From a checkpoint of a small mixture-of-experts model trained on Wikipedia: 32 experts in each of 14 layers, 474M tokens.
Below are experts of layer 3 (counted from 0) of a mixture-of-experts language model. Rows are named router (the router's row for the expert), gate (a neuron's input weights, with its number), up (a neuron's input weights, with its number) and show model dimensions 0-255. Each number is 50 + 15 x the weight over its row's rms, rounded and kept within 0 to 99.
After each expert's rows: a language model's description of what the expert responds to. This comes from a sample of Wikipedia text that the model never trained on.

# expert 24
router:40 73 47 56 42 42 46 46 38 54 27 30 41 54 60 49 47 35 47 54 52 51 51 65 60 45 77 87 52 57 62 74 61 42 42 55 45 58 46 65 56 59 69 71 75 48 47 54 32 77 39 50 53 67 27 30 99 80 26 71 55 79 65 26 63 37 67 43 59 60 36 99 39 46 67 54 35 86 67 62 50 66 16 49 35 37 48 47 61 26 58 51 46 58 45 52 51 30 56 59 65 57 59 36 60 61 68 34 42 63 28 59 50 58 43 59 57 70 39 57 62 54 67 65 45 41 43 40 49 58 60 13 49 55 41 43 68 48 48 41 40 51 50 56 49 72 57 41 46 57 50 59 48 58 43 67 64 36 58 52 55 85 39 35 45 61 74 52 69 57 47 47 52 43 43 43 26 71 56 19 44 25 51 72 40 60 21 51 38 33 52 18 47 74 53 56 56 47 45 42 80 55 43 59 53 38 19 30 69 36 55 37 55 72 54 51 32 42 38 48 40 51 62 62 56 33 49 53 69 29 52 52 39 61 16 56 25 50 64 26 57 31 83 56 68 63 50 52 74 26 35 69 59 47 66 59
gate0:65 56 47 38 49 53 59 44 52 47 32 51 61 79 72 73 73 46 45 35 54 20 42 52 64 47 77 57 71 45 77 36 40 56 51 38 49 64 55 54 69 68 26 36 52 41 59 59 46 46 44 25 57 74 54 35 36 45 24 72 39 56 66 58 56 61 39 49 33 52 63 64 13 53 32 34 54 21 61 42 21 19 75 62 37 37 64 73 72 66 36 53 47 69 69 43 70 43 40 33 54 59 73 51 63 67 52 25 23 51 53 24 64 50 63 55 67 56 35 64 52 54 47 53 40 51 29 70 72 48 44 29 92 58 31 59 86 15 49 40 60 51 27 80 61 81 68 57 54 49 74 76 44 35 12 46 65 59 58 21 39 48 46 49 48 53 59 59 62 58 53 25 46 64 35 46 39 24 64 44 55 41 61 35 34 32 52 53 53 54 49 49 41 62 42 72 22 69 40 59 40 59 60 26 37 22 62 62 46 61 61 50 64 67 58 45 46 59 55 47 51 35 50 61 43 54 38 55 36 49 71 47 20 41 71 58 30 68 65 28 54 55 57 39 41 43 44 63 42 19 52 66 44 92 49 38
up0:62 58 72 57 54 41 19 27 45 50 51 45 53 64 27 37 47 53 61 67 41 55 48 47 23 38 50 84 69 37 37 35 51 32 61 58 50 45 45 23 30 49 63 66 33 54 65 89 48 56 60 24 43 50 67 46 44 53 48 37 83 62 27 45 59 50 48 72 62 61 78 43 95 55 67 35 45 85 42 76 82 61 55 62 44 63 24 57 49 54 53 63 36 43 33 62 63 48 63 59 63 49 40 37 46 62 51 74 48 69 45 47 43 56 49 74 47 48 64 51 69 34 89 69 65 49 44 67 53 53 65 54 41 54 57 31 13 65 68 54 49 31 39 54 66 22 40 05 50 41 50 30 67 54 52 51 84 58 66 67 66 23 45 74 37 54 36 41 65 39 43 42 62 35 48 53 19 78 32 50 58 74 34 30 47 30 30 54 55 38 62 32 51 49 31 29 66 50 38 52 28 51 29 40 69 34 43 60 55 48 58 36 39 48 86 56 63 50 36 65 63 83 38 60 54 53 55 35 43 50 50 47 55 57 27 50 58 42 57 39 30 71 48 70 36 59 55 52 46 24 51 68 50 54 27 64
It responds to: Table cell pipes. Pipe characters and ---| separator rows in wiki tables, especially the pipe that starts a row after a line break.

# expert 0
router:26 48 56 45 66 54 62 66 25 74 54 25 42 48 70 52 53 30 54 49 32 70 46 55 69 61 61 64 62 52 41 49 57 00 44 76 62 48 42 31 67 63 67 51 71 55 29 48 41 42 33 28 34 57 50 68 55 51 41 37 49 56 50 55 50 67 52 31 91 62 36 97 42 51 99 41 42 62 40 70 50 58 36 34 57 51 43 16 85 42 57 57 67 57 42 56 61 47 53 42 68 69 33 74 47 73 45 45 37 34 57 25 45 60 47 49 68 50 37 48 38 46 42 73 27 56 45 32 28 69 85 59 37 77 61 60 45 51 46 62 59 25 71 64 49 58 53 34 38 73 75 53 43 71 44 55 67 66 41 54 40 55 47 49 32 41 43 40 53 70 45 43 41 20 44 35 47 56 58 44 54 26 45 38 37 70 41 49 56 45 43 46 34 38 44 76 61 47 63 48 26 66 39 62 62 47 56 47 63 57 35 55 36 57 80 58 36 50 40 49 41 31 64 50 57 78 51 74 33 30 61 42 49 40 42 64 24 56 46 18 46 34 60 50 82 47 41 40 89 35 58 87 36 55 48 48
gate0:58 16 31 50 45 44 48 67 32 72 27 61 61 71 40 57 46 43 61 33 41 25 70 53 75 55 50 47 36 58 72 32 59 45 67 59 61 11 60 84 29 60 63 29 54 42 74 55 50 52 40 46 55 47 82 52 48 39 33 56 58 44 53 62 56 37 26 54 15 52 48 38 63 59 45 21 45 57 31 62 43 20 57 58 27 43 31 51 64 22 55 45 53 49 53 67 38 50 45 60 73 43 38 40 39 57 31 36 62 76 43 48 58 48 55 78 64 45 52 58 52 58 55 50 27 35 44 33 87 43 48 45 49 25 47 36 58 58 64 25 44 38 35 39 52 73 46 70 30 87 75 32 57 21 67 59 71 32 38 58 54 48 28 53 38 60 45 51 23 46 47 64 23 60 54 35 24 53 66 61 45 34 27 38 40 55 59 14 41 54 70 32 51 38 56 53 37 44 29 72 27 67 69 64 55 43 34 55 95 57 35 45 63 48 55 33 49 66 55 59 56 54 75 27 52 41 59 38 50 43 71 41 26 53 52 43 86 60 60 43 29 60 38 50 40 49 51 57 22 58 35 31 77 63 36 64
up0:84 45 23 58 66 46 69 55 57 43 43 55 48 60 56 76 56 41 69 43 40 32 44 57 55 24 33 41 40 61 38 48 24 26 57 78 41 40 38 79 48 44 86 55 43 78 47 44 55 42 85 53 45 51 72 42 20 69 46 59 41 64 50 26 60 26 36 74 10 52 64 39 52 26 56 42 60 31 41 50 47 45 50 52 64 61 73 60 51 68 22 58 52 21 25 37 47 44 42 49 55 60 25 53 40 42 30 35 38 63 33 23 66 82 54 67 60 44 60 59 42 57 46 54 26 39 76 49 60 42 51 42 64 37 52 54 60 34 60 37 54 40 72 30 62 44 50 45 44 49 75 29 57 51 50 34 45 16 41 38 38 89 46 52 24 65 28 46 46 54 48 78 53 52 40 55 65 39 74 70 41 58 56 48 35 43 61 63 62 43 57 40 58 32 59 62 49 49 34 52 61 50 35 39 42 49 58 32 59 43 42 57 34 66 30 57 58 55 38 46 49 78 74 42 64 19 72 50 63 74 64 73 55 65 54 34 59 63 86 85 67 40 43 66 41 51 42 53 00 61 37 37 55 55 34 45
It responds to: Zeros and ones in years. Digits 0, 1 and 9 inside years and table numbers, such as 2000, 1949 or 2020, plus words like million and hundred.

# expert 14
router:58 54 58 81 56 49 30 55 36 80 58 63 62 61 38 61 17 32 43 75 39 69 60 58 55 42 49 58 73 36 59 37 54 45 57 70 39 56 43 46 52 97 81 43 56 49 58 25 38 64 36 39 56 69 24 51 45 66 19 48 75 61 63 51 54 71 50 28 50 64 43 72 33 49 88 75 41 78 59 45 66 37 25 80 63 34 58 55 55 46 43 55 61 48 35 39 57 37 29 50 64 44 52 52 58 51 76 23 47 43 44 50 68 52 50 71 54 32 67 16 51 32 36 61 45 55 43 42 27 49 84 38 47 82 42 38 66 41 31 53 49 54 67 46 55 67 65 32 35 63 64 35 43 54 42 59 53 50 69 62 46 47 56 50 49 37 71 51 84 42 43 36 37 49 44 57 48 85 29 47 17 38 39 42 67 48 43 59 56 35 50 43 36 69 63 76 58 38 41 53 31 72 42 70 66 60 41 56 24 38 64 41 33 31 38 38 21 42 55 43 33 56 69 38 54 45 35 76 73 38 20 28 54 46 61 64 45 46 29 56 36 26 69 58 77 39 49 46 60 43 46 67 53 47 75 76
gate0:53 58 43 61 51 46 52 66 57 56 27 44 28 76 44 26 63 72 33 49 43 70 52 32 83 42 29 64 80 34 53 30 80 69 71 53 48 45 58 46 81 36 31 54 29 52 59 71 46 50 46 36 42 54 64 45 48 53 54 15 26 61 49 63 60 47 43 44 39 53 52 32 72 44 50 37 71 57 48 71 58 46 49 91 36 44 58 27 53 35 62 57 51 45 29 35 52 48 42 46 69 38 26 44 40 51 16 54 70 59 29 51 56 21 35 65 62 54 63 42 36 57 68 54 37 58 41 43 39 40 56 06 19 69 61 50 18 51 53 52 43 42 45 46 61 31 54 49 44 56 41 60 30 36 81 31 36 41 45 48 48 49 65 60 33 65 49 39 49 75 62 59 68 33 61 55 18 11 76 35 39 61 34 37 43 46 38 71 59 60 58 43 59 58 34 71 74 60 70 42 33 63 28 39 55 38 59 54 52 22 46 60 69 58 44 48 51 56 48 54 34 48 66 38 65 97 42 56 45 59 37 57 40 39 38 45 49 51 70 24 54 39 15 58 61 57 45 45 25 62 71 45 44 58 15 85
up0:67 69 42 51 30 75 79 67 62 35 49 24 46 66 33 49 51 56 69 40 62 57 46 24 42 77 22 35 58 41 47 70 50 43 59 48 74 41 53 54 24 61 46 64 42 53 47 93 71 48 34 55 48 16 55 62 45 51 61 29 65 65 44 47 59 40 42 48 00 62 77 51 61 75 30 42 47 52 32 65 53 42 41 71 42 56 37 15 64 57 47 69 67 50 31 26 57 61 33 72 70 56 63 61 63 50 48 53 57 74 36 26 49 56 75 71 40 66 11 49 63 58 49 39 48 45 33 56 36 48 51 59 69 56 41 52 52 51 45 41 24 63 23 46 25 37 89 37 20 43 56 45 57 49 68 58 25 40 53 49 42 52 48 78 66 57 29 41 65 57 51 65 45 69 33 60 47 44 50 32 59 30 39 45 82 47 62 41 52 40 50 33 94 45 40 67 45 44 64 53 59 44 99 66 58 55 63 54 53 44 47 38 45 34 47 50 44 31 81 50 79 36 49 53 56 34 54 40 48 58 61 38 39 49 62 31 41 63 45 72 34 60 36 42 28 40 52 38 58 52 46 78 43 60 41 60
It responds to: Section headings, table rules. First words of wiki section headings and table separator rows, such as Personal life, Career, History, See also, Gallery, Demographics, |---|---|.

# expert 12
router:44 66 53 36 52 45 32 62 33 68 29 32 42 71 38 70 37 63 45 34 28 53 54 51 51 48 58 49 63 47 54 51 58 26 44 75 36 59 50 24 58 66 63 51 52 43 33 48 38 46 30 54 55 63 29 77 39 76 66 32 90 48 43 46 99 42 50 53 68 48 55 61 46 57 51 46 69 56 47 58 30 60 42 42 79 36 45 57 69 69 68 37 93 56 12 65 46 34 60 64 50 43 45 41 32 50 59 52 69 22 42 15 54 35 39 44 63 35 43 56 57 57 73 61 59 34 54 44 63 71 89 53 41 63 57 65 37 60 14 58 54 52 70 34 60 46 38 61 45 55 48 56 63 59 46 59 65 66 73 50 36 73 36 65 53 35 38 43 42 15 43 31 38 37 28 54 15 28 72 50 28 25 49 45 47 58 26 47 40 33 41 66 37 44 44 67 57 51 62 35 46 80 66 42 62 71 48 46 30 31 64 53 46 69 53 37 14 18 45 56 53 88 60 65 52 53 47 47 47 51 48 58 67 60 47 49 35 31 35 60 55 43 36 60 77 37 75 35 55 38 43 67 51 52 24 60
gate0:52 42 62 42 59 46 29 60 56 42 44 31 68 25 54 20 51 14 35 37 60 43 32 61 59 65 38 50 36 66 35 69 39 42 37 55 24 59 54 76 43 48 64 33 45 46 72 40 37 33 45 46 25 70 27 34 59 61 56 65 23 30 34 47 37 60 46 55 63 61 65 45 51 13 19 35 49 51 51 57 51 73 67 44 72 20 45 46 42 86 52 51 63 74 38 57 54 37 32 30 71 57 41 39 45 33 36 41 48 65 40 64 46 51 49 24 68 46 32 50 55 41 53 44 68 73 54 28 70 58 40 47 45 69 68 35 52 33 39 64 70 66 35 40 47 56 85 52 47 40 31 47 53 43 66 22 18 57 73 88 53 76 47 51 41 56 56 51 47 68 50 46 41 62 53 55 56 36 27 52 54 31 45 53 41 50 40 44 23 27 66 53 28 63 44 58 54 64 47 56 51 50 79 52 44 56 50 52 54 57 47 13 62 80 47 37 51 35 40 46 68 24 55 58 86 46 12 29 59 99 49 50 47 40 43 70 54 64 77 47 30 67 54 68 48 52 35 41 59 48 32 43 52 33 63 56
up0:46 58 46 46 35 60 64 71 66 36 52 78 29 60 74 62 23 55 40 42 25 38 49 52 53 39 56 29 54 38 31 71 51 49 67 35 36 57 70 58 31 57 41 37 80 44 04 67 41 69 56 31 42 51 64 50 43 56 45 59 57 66 67 52 37 54 46 52 55 44 76 42 37 45 55 63 27 54 76 74 38 31 62 29 30 60 66 60 55 38 62 17 64 45 61 61 25 63 46 60 38 12 59 48 56 60 69 51 36 68 59 81 37 32 38 49 46 52 44 74 36 53 37 55 46 49 63 31 57 24 50 62 86 53 46 52 58 48 32 65 51 67 66 10 66 47 15 68 65 54 80 45 56 46 60 83 50 63 59 50 44 73 61 22 55 71 59 22 53 40 25 68 59 45 56 38 35 81 40 67 64 41 53 76 64 41 52 34 50 26 50 63 86 32 67 50 53 44 44 61 59 63 63 61 56 75 37 46 28 41 50 42 42 32 38 53 22 77 47 43 61 66 38 40 13 55 70 54 57 39 52 77 48 41 48 63 38 43 46 78 43 41 44 66 34 53 53 66 66 53 58 45 40 44 52 46
It responds to: Digits within years. Middle digits of years and numbers such as 1987, plus nouns after quantities like half, few and son, and the teen in seventeenth.

# expert 29
router:59 64 36 54 46 52 50 76 45 44 43 57 19 69 61 61 58 40 40 37 32 66 64 52 59 25 72 75 52 66 75 29 65 42 40 60 47 31 55 51 75 84 34 58 79 34 31 58 29 57 43 41 38 68 54 19 63 78 46 45 67 70 50 50 39 29 66 46 82 55 49 64 36 60 67 46 50 56 44 28 51 41 35 50 28 34 56 24 59 35 54 42 45 69 28 33 51 53 50 75 54 62 29 22 37 45 69 29 42 39 56 41 30 59 41 44 78 39 41 38 55 52 53 38 59 49 58 26 15 35 67 46 49 39 44 53 61 65 34 79 46 28 39 57 45 61 74 48 46 43 70 62 41 53 52 53 45 48 53 43 37 71 45 36 62 54 61 56 68 40 55 47 29 55 34 49 44 35 65 53 25 58 56 58 47 50 66 56 73 36 37 35 23 79 55 60 19 68 54 32 41 96 56 59 63 28 51 59 40 32 43 62 49 58 75 53 38 42 55 65 17 42 43 60 55 74 59 66 67 50 49 40 65 44 21 40 16 65 39 28 41 57 56 80 80 58 66 52 68 57 33 49 68 36 29 83
gate1:27 44 40 52 67 24 53 55 60 54 71 54 44 86 19 52 61 55 85 85 55 34 70 35 50 51 31 54 63 52 26 69 62 32 40 36 60 40 36 47 64 70 37 67 50 60 45 68 58 37 61 52 29 39 34 32 65 46 72 67 69 62 44 57 49 55 78 64 38 64 38 59 56 43 50 41 59 56 28 36 72 58 44 45 31 60 45 58 39 35 58 29 39 34 58 36 70 54 38 67 29 32 46 48 56 45 57 54 46 41 55 33 52 67 44 38 69 46 54 66 51 33 50 74 41 52 41 56 61 44 59 50 31 18 53 57 44 30 41 58 59 56 31 49 55 47 55 54 74 70 14 40 70 45 25 44 58 27 26 65 34 55 32 55 44 20 57 43 53 28 19 35 36 62 42 41 76 78 31 26 48 41 35 45 30 55 44 48 54 43 61 77 90 73 39 42 34 57 62 42 68 46 34 50 20 61 51 20 67 49 17 46 42 55 34 48 58 50 51 26 48 51 72 99 43 34 41 58 56 31 50 36 51 47 45 53 34 05 58 34 59 51 42 80 55 42 56 33 52 59 46 46 41 44 65 72
up1:42 34 27 53 60 52 70 67 45 61 62 50 34 12 59 34 50 76 55 40 45 48 47 62 55 71 43 25 52 65 77 57 41 76 46 47 50 52 63 52 52 36 44 70 64 08 50 40 20 55 43 78 65 66 70 56 71 32 38 20 38 33 53 41 64 53 46 52 55 54 57 47 50 36 71 71 34 36 61 45 44 29 44 41 43 31 20 65 53 58 70 37 40 28 30 27 42 45 22 49 70 61 75 76 62 56 00 66 68 45 69 41 66 40 13 69 19 50 54 60 44 54 40 57 58 61 53 60 53 28 50 77 60 62 55 49 58 44 48 15 49 47 27 44 46 88 72 36 31 37 47 68 51 36 55 37 63 69 52 40 61 59 51 40 63 80 28 38 44 84 86 62 66 55 75 60 49 40 52 51 57 60 69 38 45 63 56 40 51 59 55 45 57 57 70 52 44 62 47 70 53 46 68 40 65 31 55 63 55 68 25 48 58 30 73 37 65 43 45 60 69 63 39 46 49 35 44 59 34 62 69 57 64 56 54 61 46 87 55 69 39 62 56 57 39 44 35 66 56 61 58 48 58 35 38 60
It responds to: Relational prepositions. Prepositions linking noun phrases, mostly of, plus by, for, from, between, under, as in Council of Directors, head of, catalyzed by.

# expert 15
router:83 48 60 55 56 39 41 63 30 69 54 37 50 80 43 48 44 47 42 62 71 43 73 25 36 28 77 59 46 60 56 45 70 36 75 70 43 30 28 70 33 72 59 38 47 34 58 24 30 53 39 23 36 71 38 70 56 45 43 46 73 71 37 33 56 41 54 45 52 53 50 70 50 49 80 28 58 56 57 45 65 33 35 37 42 47 62 48 52 49 44 49 50 39 40 51 61 46 39 54 58 51 39 49 50 45 62 58 50 73 15 21 70 56 27 74 65 63 46 56 43 26 77 77 30 67 53 31 65 51 61 27 59 46 53 54 64 48 53 67 54 47 62 46 58 60 47 48 28 49 73 38 49 61 36 63 69 47 28 53 54 44 25 46 53 54 64 70 46 33 71 07 55 35 51 51 04 46 55 51 43 40 51 38 38 57 26 70 63 40 85 21 52 77 68 86 52 57 59 60 53 70 07 64 61 23 38 46 47 55 48 33 41 49 77 54 46 48 34 32 42 64 67 68 63 79 46 62 43 38 54 53 33 58 30 62 18 55 35 60 51 49 27 68 82 43 41 25 44 60 52 57 50 54 40 48
gate1:22 57 57 66 25 72 36 48 63 88 60 53 63 51 96 57 25 35 61 52 51 72 68 60 44 46 39 51 89 29 52 50 47 35 62 49 38 74 69 41 42 60 58 44 57 59 60 62 37 72 52 79 57 51 43 52 51 41 46 50 79 26 54 65 64 63 83 41 41 55 27 50 30 65 38 22 65 63 41 53 49 31 62 36 36 52 29 43 56 49 32 54 48 62 21 32 44 39 48 67 41 22 18 59 59 35 41 56 61 51 61 42 72 24 41 32 46 45 38 71 74 56 56 42 42 55 22 49 42 47 48 55 52 44 30 80 64 73 45 35 53 60 62 39 64 35 27 52 61 48 38 47 37 41 53 42 88 65 29 51 31 53 99 41 61 37 66 55 49 36 35 56 58 35 42 58 59 85 44 60 42 72 44 47 45 48 15 56 61 39 52 42 29 31 26 56 72 53 63 63 48 57 30 60 59 34 60 76 60 57 69 56 71 43 47 35 61 30 49 41 61 55 66 47 50 61 47 45 67 49 54 77 58 66 73 59 55 62 54 67 37 61 72 41 24 47 58 70 43 66 61 40 42 63 69 48
up1:69 77 58 65 50 66 55 70 61 61 48 61 38 67 74 29 45 42 49 85 46 41 51 57 48 18 63 59 74 56 58 43 43 55 59 48 48 77 38 63 46 38 51 68 47 52 53 65 65 55 60 55 56 34 78 53 25 27 42 66 29 64 73 59 46 82 63 40 42 41 48 41 63 52 67 44 43 36 71 97 58 56 33 58 26 45 54 35 57 67 44 93 37 38 46 66 72 63 54 31 42 52 69 47 77 39 44 41 42 56 65 48 91 57 71 47 49 23 66 57 13 59 44 65 48 94 35 46 48 47 51 65 88 52 57 44 42 50 46 82 75 36 42 71 35 67 57 68 44 57 46 80 56 61 53 43 39 69 70 70 32 40 39 55 57 30 61 32 56 26 58 79 40 66 48 69 34 54 81 74 53 62 41 48 42 82 65 36 57 67 68 45 50 39 64 58 56 56 65 55 53 45 43 60 50 64 39 70 61 33 44 81 44 41 44 54 65 34 38 21 52 75 69 58 54 43 54 57 68 70 41 55 48 59 71 50 60 51 37 26 44 49 46 63 50 51 42 55 85 48 57 44 45 42 49 50
It responds to: Place and time prepositions. Prepositions such as in, on, at and during before the or a, plus word pieces like -on or -in inside names.

# expert 8
router:47 71 73 39 50 54 18 45 44 56 23 35 35 55 65 52 49 49 41 64 30 56 50 35 51 55 58 76 47 47 52 31 71 34 63 60 29 56 56 68 41 55 62 44 79 44 35 18 50 51 26 64 33 72 55 64 58 75 48 59 64 55 64 60 40 53 55 28 76 55 48 59 33 76 91 25 36 57 46 75 55 45 45 62 53 52 41 72 58 42 49 47 90 44 36 45 47 46 28 46 62 47 37 72 42 54 51 41 30 52 47 46 37 54 39 55 32 68 49 43 55 57 52 50 52 56 69 38 61 57 53 22 70 54 65 69 69 55 26 52 57 44 66 39 44 53 74 56 44 87 59 42 40 48 40 83 59 68 68 60 51 73 61 45 50 41 67 62 64 62 19 41 35 41 40 36 11 44 48 50 27 43 29 51 41 76 48 25 58 03 42 59 31 59 50 55 21 56 55 50 78 69 47 53 96 58 51 36 59 32 50 38 36 54 53 67 30 47 41 70 60 53 59 41 70 63 49 57 41 39 51 64 40 68 50 57 23 42 72 37 48 52 73 68 46 62 40 27 91 38 24 37 78 60 59 48
gate0:48 46 55 44 60 31 58 50 45 25 52 53 45 42 48 38 37 48 36 60 84 61 80 26 62 20 44 33 44 25 66 64 44 26 48 61 65 27 30 24 73 29 72 41 44 47 54 46 52 24 48 36 55 39 48 41 27 53 34 39 54 61 60 53 50 01 66 50 48 35 67 32 58 44 39 42 56 73 75 24 64 50 51 34 34 53 31 45 17 54 41 54 30 57 37 53 67 32 36 61 67 36 35 42 59 35 51 48 61 43 63 28 73 49 68 50 77 33 64 51 22 65 50 60 61 46 41 65 46 57 60 37 56 28 58 79 10 40 46 29 52 42 58 62 58 32 38 39 48 55 64 64 71 47 72 73 32 11 44 38 55 50 60 61 29 43 49 67 55 40 50 44 60 51 56 52 73 34 64 83 38 62 42 58 51 80 48 43 49 50 47 54 49 41 25 56 51 66 26 49 61 27 50 65 59 46 89 26 35 42 53 47 37 43 61 56 50 39 48 40 30 60 63 36 44 32 76 58 57 40 33 45 57 79 60 40 77 62 64 55 28 47 33 50 50 56 64 57 56 81 24 57 49 99 44 53
up0:58 62 51 42 33 54 27 40 58 61 52 48 63 53 54 27 41 74 44 63 38 56 37 60 69 64 59 36 57 61 52 31 53 53 49 55 33 41 49 61 31 63 39 46 49 60 66 40 24 49 35 43 65 45 66 39 59 60 50 88 44 22 48 26 59 58 41 46 50 61 22 70 40 45 54 37 50 33 35 60 32 28 37 59 45 28 59 54 77 48 41 48 57 55 62 35 40 52 54 72 34 29 21 81 36 56 50 58 52 37 58 35 29 38 64 51 42 56 37 48 67 53 59 65 37 55 41 42 61 11 22 25 37 90 56 25 40 41 49 78 20 31 56 46 40 60 67 50 69 49 48 55 27 78 12 48 52 47 46 34 61 68 17 47 87 52 39 18 25 45 61 68 52 46 57 49 18 38 53 48 55 31 62 49 25 33 28 45 59 51 79 65 53 51 41 58 48 45 74 32 40 64 50 40 40 60 36 60 71 48 42 65 75 44 33 33 43 49 39 36 60 43 44 21 45 83 51 53 33 71 77 45 27 42 34 17 54 41 49 55 38 28 49 34 84 27 35 49 41 44 65 58 63 35 73 59
It responds to: Digits in numbers. Single digits inside years, highway numbers, coordinates and units, especially 2 after a space, parenthesis or degree sign, as in 2017, Highway 20, km².

# expert 22
router:46 49 65 33 54 33 46 35 36 42 23 21 28 45 79 70 35 18 29 34 64 86 24 41 64 43 61 64 34 80 71 78 69 32 60 61 47 38 55 40 52 57 89 33 80 52 49 54 56 36 32 36 25 45 23 67 50 74 61 38 44 35 61 54 33 44 56 41 66 48 47 70 13 54 70 29 36 50 40 55 76 29 23 47 58 30 68 45 68 47 68 68 47 65 49 45 51 42 60 49 48 66 35 53 51 68 59 41 42 68 36 47 38 51 43 40 36 90 17 35 64 86 69 61 29 51 71 62 59 53 62 55 41 54 47 77 67 89 41 45 50 51 53 42 44 53 61 29 34 55 44 34 14 45 29 57 63 64 47 48 53 60 38 25 57 51 73 38 50 36 24 54 37 35 50 36 36 58 71 60 44 37 66 43 43 36 45 43 63 56 56 51 46 67 78 45 60 80 60 40 67 58 51 66 41 69 57 44 65 36 42 29 81 69 48 49 53 40 44 65 43 60 74 56 41 58 42 63 56 38 42 47 27 60 50 59 34 38 33 28 42 41 60 50 43 31 58 49 72 52 47 67 44 44 43 60
gate0:20 56 48 46 64 50 33 64 35 63 62 45 67 50 58 22 43 32 46 37 44 63 45 36 59 60 42 22 60 65 50 38 68 41 45 53 38 34 53 27 43 51 32 54 35 37 66 92 76 44 44 28 34 47 70 77 47 65 42 53 41 58 41 55 56 50 55 75 54 89 47 57 36 59 43 34 55 74 67 86 68 46 55 35 24 38 51 40 38 48 45 66 55 67 52 09 55 36 41 70 56 64 12 57 69 53 54 48 56 51 52 52 21 53 43 58 49 56 61 72 47 51 52 37 39 69 96 52 49 40 29 57 88 77 44 40 47 37 54 46 69 57 39 45 47 61 52 33 58 54 30 74 57 29 39 58 40 47 35 55 62 54 38 60 26 41 48 63 42 39 64 75 49 39 38 73 38 57 61 28 37 52 61 29 73 49 50 59 24 60 56 59 38 49 44 46 65 29 55 63 53 66 46 61 44 54 78 63 57 47 54 54 44 46 75 64 34 49 61 54 73 57 58 63 27 39 40 57 47 65 37 85 64 72 37 61 41 87 67 66 39 60 71 28 43 54 82 61 58 29 12 47 40 35 87 48
up0:77 59 46 54 50 57 51 47 60 43 38 33 42 48 80 46 44 40 61 61 63 34 57 82 37 37 49 65 29 80 62 34 60 33 60 18 47 52 49 80 72 45 61 37 44 55 37 27 50 50 45 54 45 85 58 29 48 41 53 74 43 33 66 45 41 46 56 50 28 41 39 49 56 59 45 69 84 22 21 39 40 41 62 40 41 21 50 71 39 34 48 43 53 49 53 43 58 32 55 60 32 59 41 46 44 55 50 39 49 21 49 25 67 94 67 44 40 43 41 36 32 58 50 57 71 41 48 47 57 48 51 40 43 69 67 71 45 30 48 24 48 43 74 44 40 65 43 51 36 80 50 52 41 53 46 66 57 68 49 33 53 19 83 42 68 34 36 15 45 52 55 27 45 42 55 37 48 53 69 73 35 45 57 65 50 50 08 40 55 47 41 47 41 24 26 42 49 63 22 50 48 49 40 41 69 26 51 24 47 32 50 57 61 60 45 64 92 71 61 67 41 56 52 38 36 09 66 71 16 37 59 37 42 57 44 57 68 37 58 60 57 53 20 75 53 59 41 37 13 68 46 57 37 44 45 50
It responds to: Conjunctions and list punctuation. The word and, or, and separators like colons, semicolons, hyphens, slashes and dashes joining list items, quotes, or taxonomy fields.

# expert 2
router:87 43 83 28 66 40 23 57 58 85 51 23 29 52 52 52 40 21 41 57 30 57 42 48 56 27 68 69 44 38 57 74 66 53 58 74 14 57 55 47 45 66 70 44 61 51 50 39 61 36 19 34 48 70 26 59 48 58 42 31 66 48 51 81 42 57 58 24 88 41 64 52 41 61 69 43 54 58 42 46 33 44 51 44 57 45 51 37 61 55 71 56 66 47 28 60 60 56 53 25 75 59 37 67 53 37 55 32 42 52 45 35 75 43 41 69 46 59 51 49 62 56 51 80 32 45 53 40 44 58 62 24 30 46 43 53 49 57 23 22 38 24 63 51 30 44 59 37 41 43 47 61 16 60 23 70 37 56 45 40 39 64 37 43 51 54 70 37 66 33 43 33 35 19 37 67 31 65 62 43 57 20 45 25 69 56 67 46 86 45 31 30 53 68 61 55 53 54 46 66 61 63 57 60 57 59 32 73 36 16 26 29 67 66 47 30 61 50 43 49 45 36 67 46 58 55 27 58 34 40 34 32 57 40 60 65 52 55 63 18 67 52 58 43 73 50 69 36 64 41 56 64 44 47 60 74
gate3:19 42 56 47 88 56 51 29 53 75 18 44 54 48 61 38 39 49 31 61 49 56 42 37 62 52 60 59 29 63 47 27 39 58 42 58 70 46 37 39 45 41 72 49 60 22 42 73 43 57 65 73 36 58 53 40 40 42 60 39 46 48 41 36 51 28 53 40 75 59 66 66 21 38 62 42 72 81 44 67 53 32 83 43 63 24 67 66 36 49 53 59 51 47 59 67 75 32 42 43 48 54 51 65 44 59 87 31 52 53 34 69 65 49 19 31 27 39 43 59 32 45 67 35 30 59 39 29 63 34 50 60 69 55 60 48 31 72 45 44 61 35 38 28 76 43 42 35 19 61 53 74 45 39 45 60 42 45 61 45 58 61 72 59 54 51 57 50 39 56 53 61 66 61 23 11 29 57 45 47 36 69 69 60 64 70 44 75 45 63 26 38 61 55 87 64 20 54 40 57 46 33 39 87 32 81 50 59 58 47 42 75 74 56 52 65 51 82 51 45 47 52 46 58 48 22 00 50 34 65 48 51 35 62 41 45 34 45 73 56 34 43 67 34 55 50 41 32 62 37 58 44 52 52 52 47
up3:54 27 26 72 16 59 59 64 57 26 66 59 22 41 62 75 22 46 52 50 45 65 50 72 65 53 67 60 59 34 50 49 62 44 50 38 56 55 43 29 68 66 45 84 51 52 24 43 70 58 48 30 56 54 55 37 67 40 46 27 36 50 57 59 58 69 85 64 37 71 66 58 68 66 54 55 52 50 59 26 21 53 33 51 69 40 37 65 62 60 49 43 44 53 50 51 32 48 36 68 79 36 63 38 77 63 31 39 48 41 33 53 68 49 70 49 43 54 37 53 64 34 45 42 48 33 77 47 27 45 33 63 45 78 53 62 45 71 80 69 44 37 00 74 52 54 25 62 39 36 57 47 24 34 63 41 59 58 47 44 52 62 38 62 51 50 55 69 62 48 52 49 56 30 74 32 48 48 36 52 54 36 54 61 56 52 25 72 56 57 39 62 70 63 36 29 37 56 85 66 43 50 62 39 61 63 46 57 45 34 27 47 33 47 22 59 49 44 39 57 47 61 63 20 50 45 36 44 52 65 73 89 41 69 55 43 77 54 70 57 30 29 31 56 49 53 29 36 47 37 40 35 46 44 23 29
It responds to: Place names, mid-word pieces. Capitalized place and organization words like United, America, Chicago, Angeles, plus word pieces after prefixes re-, ex-, con-, as in under'way', re'new'able.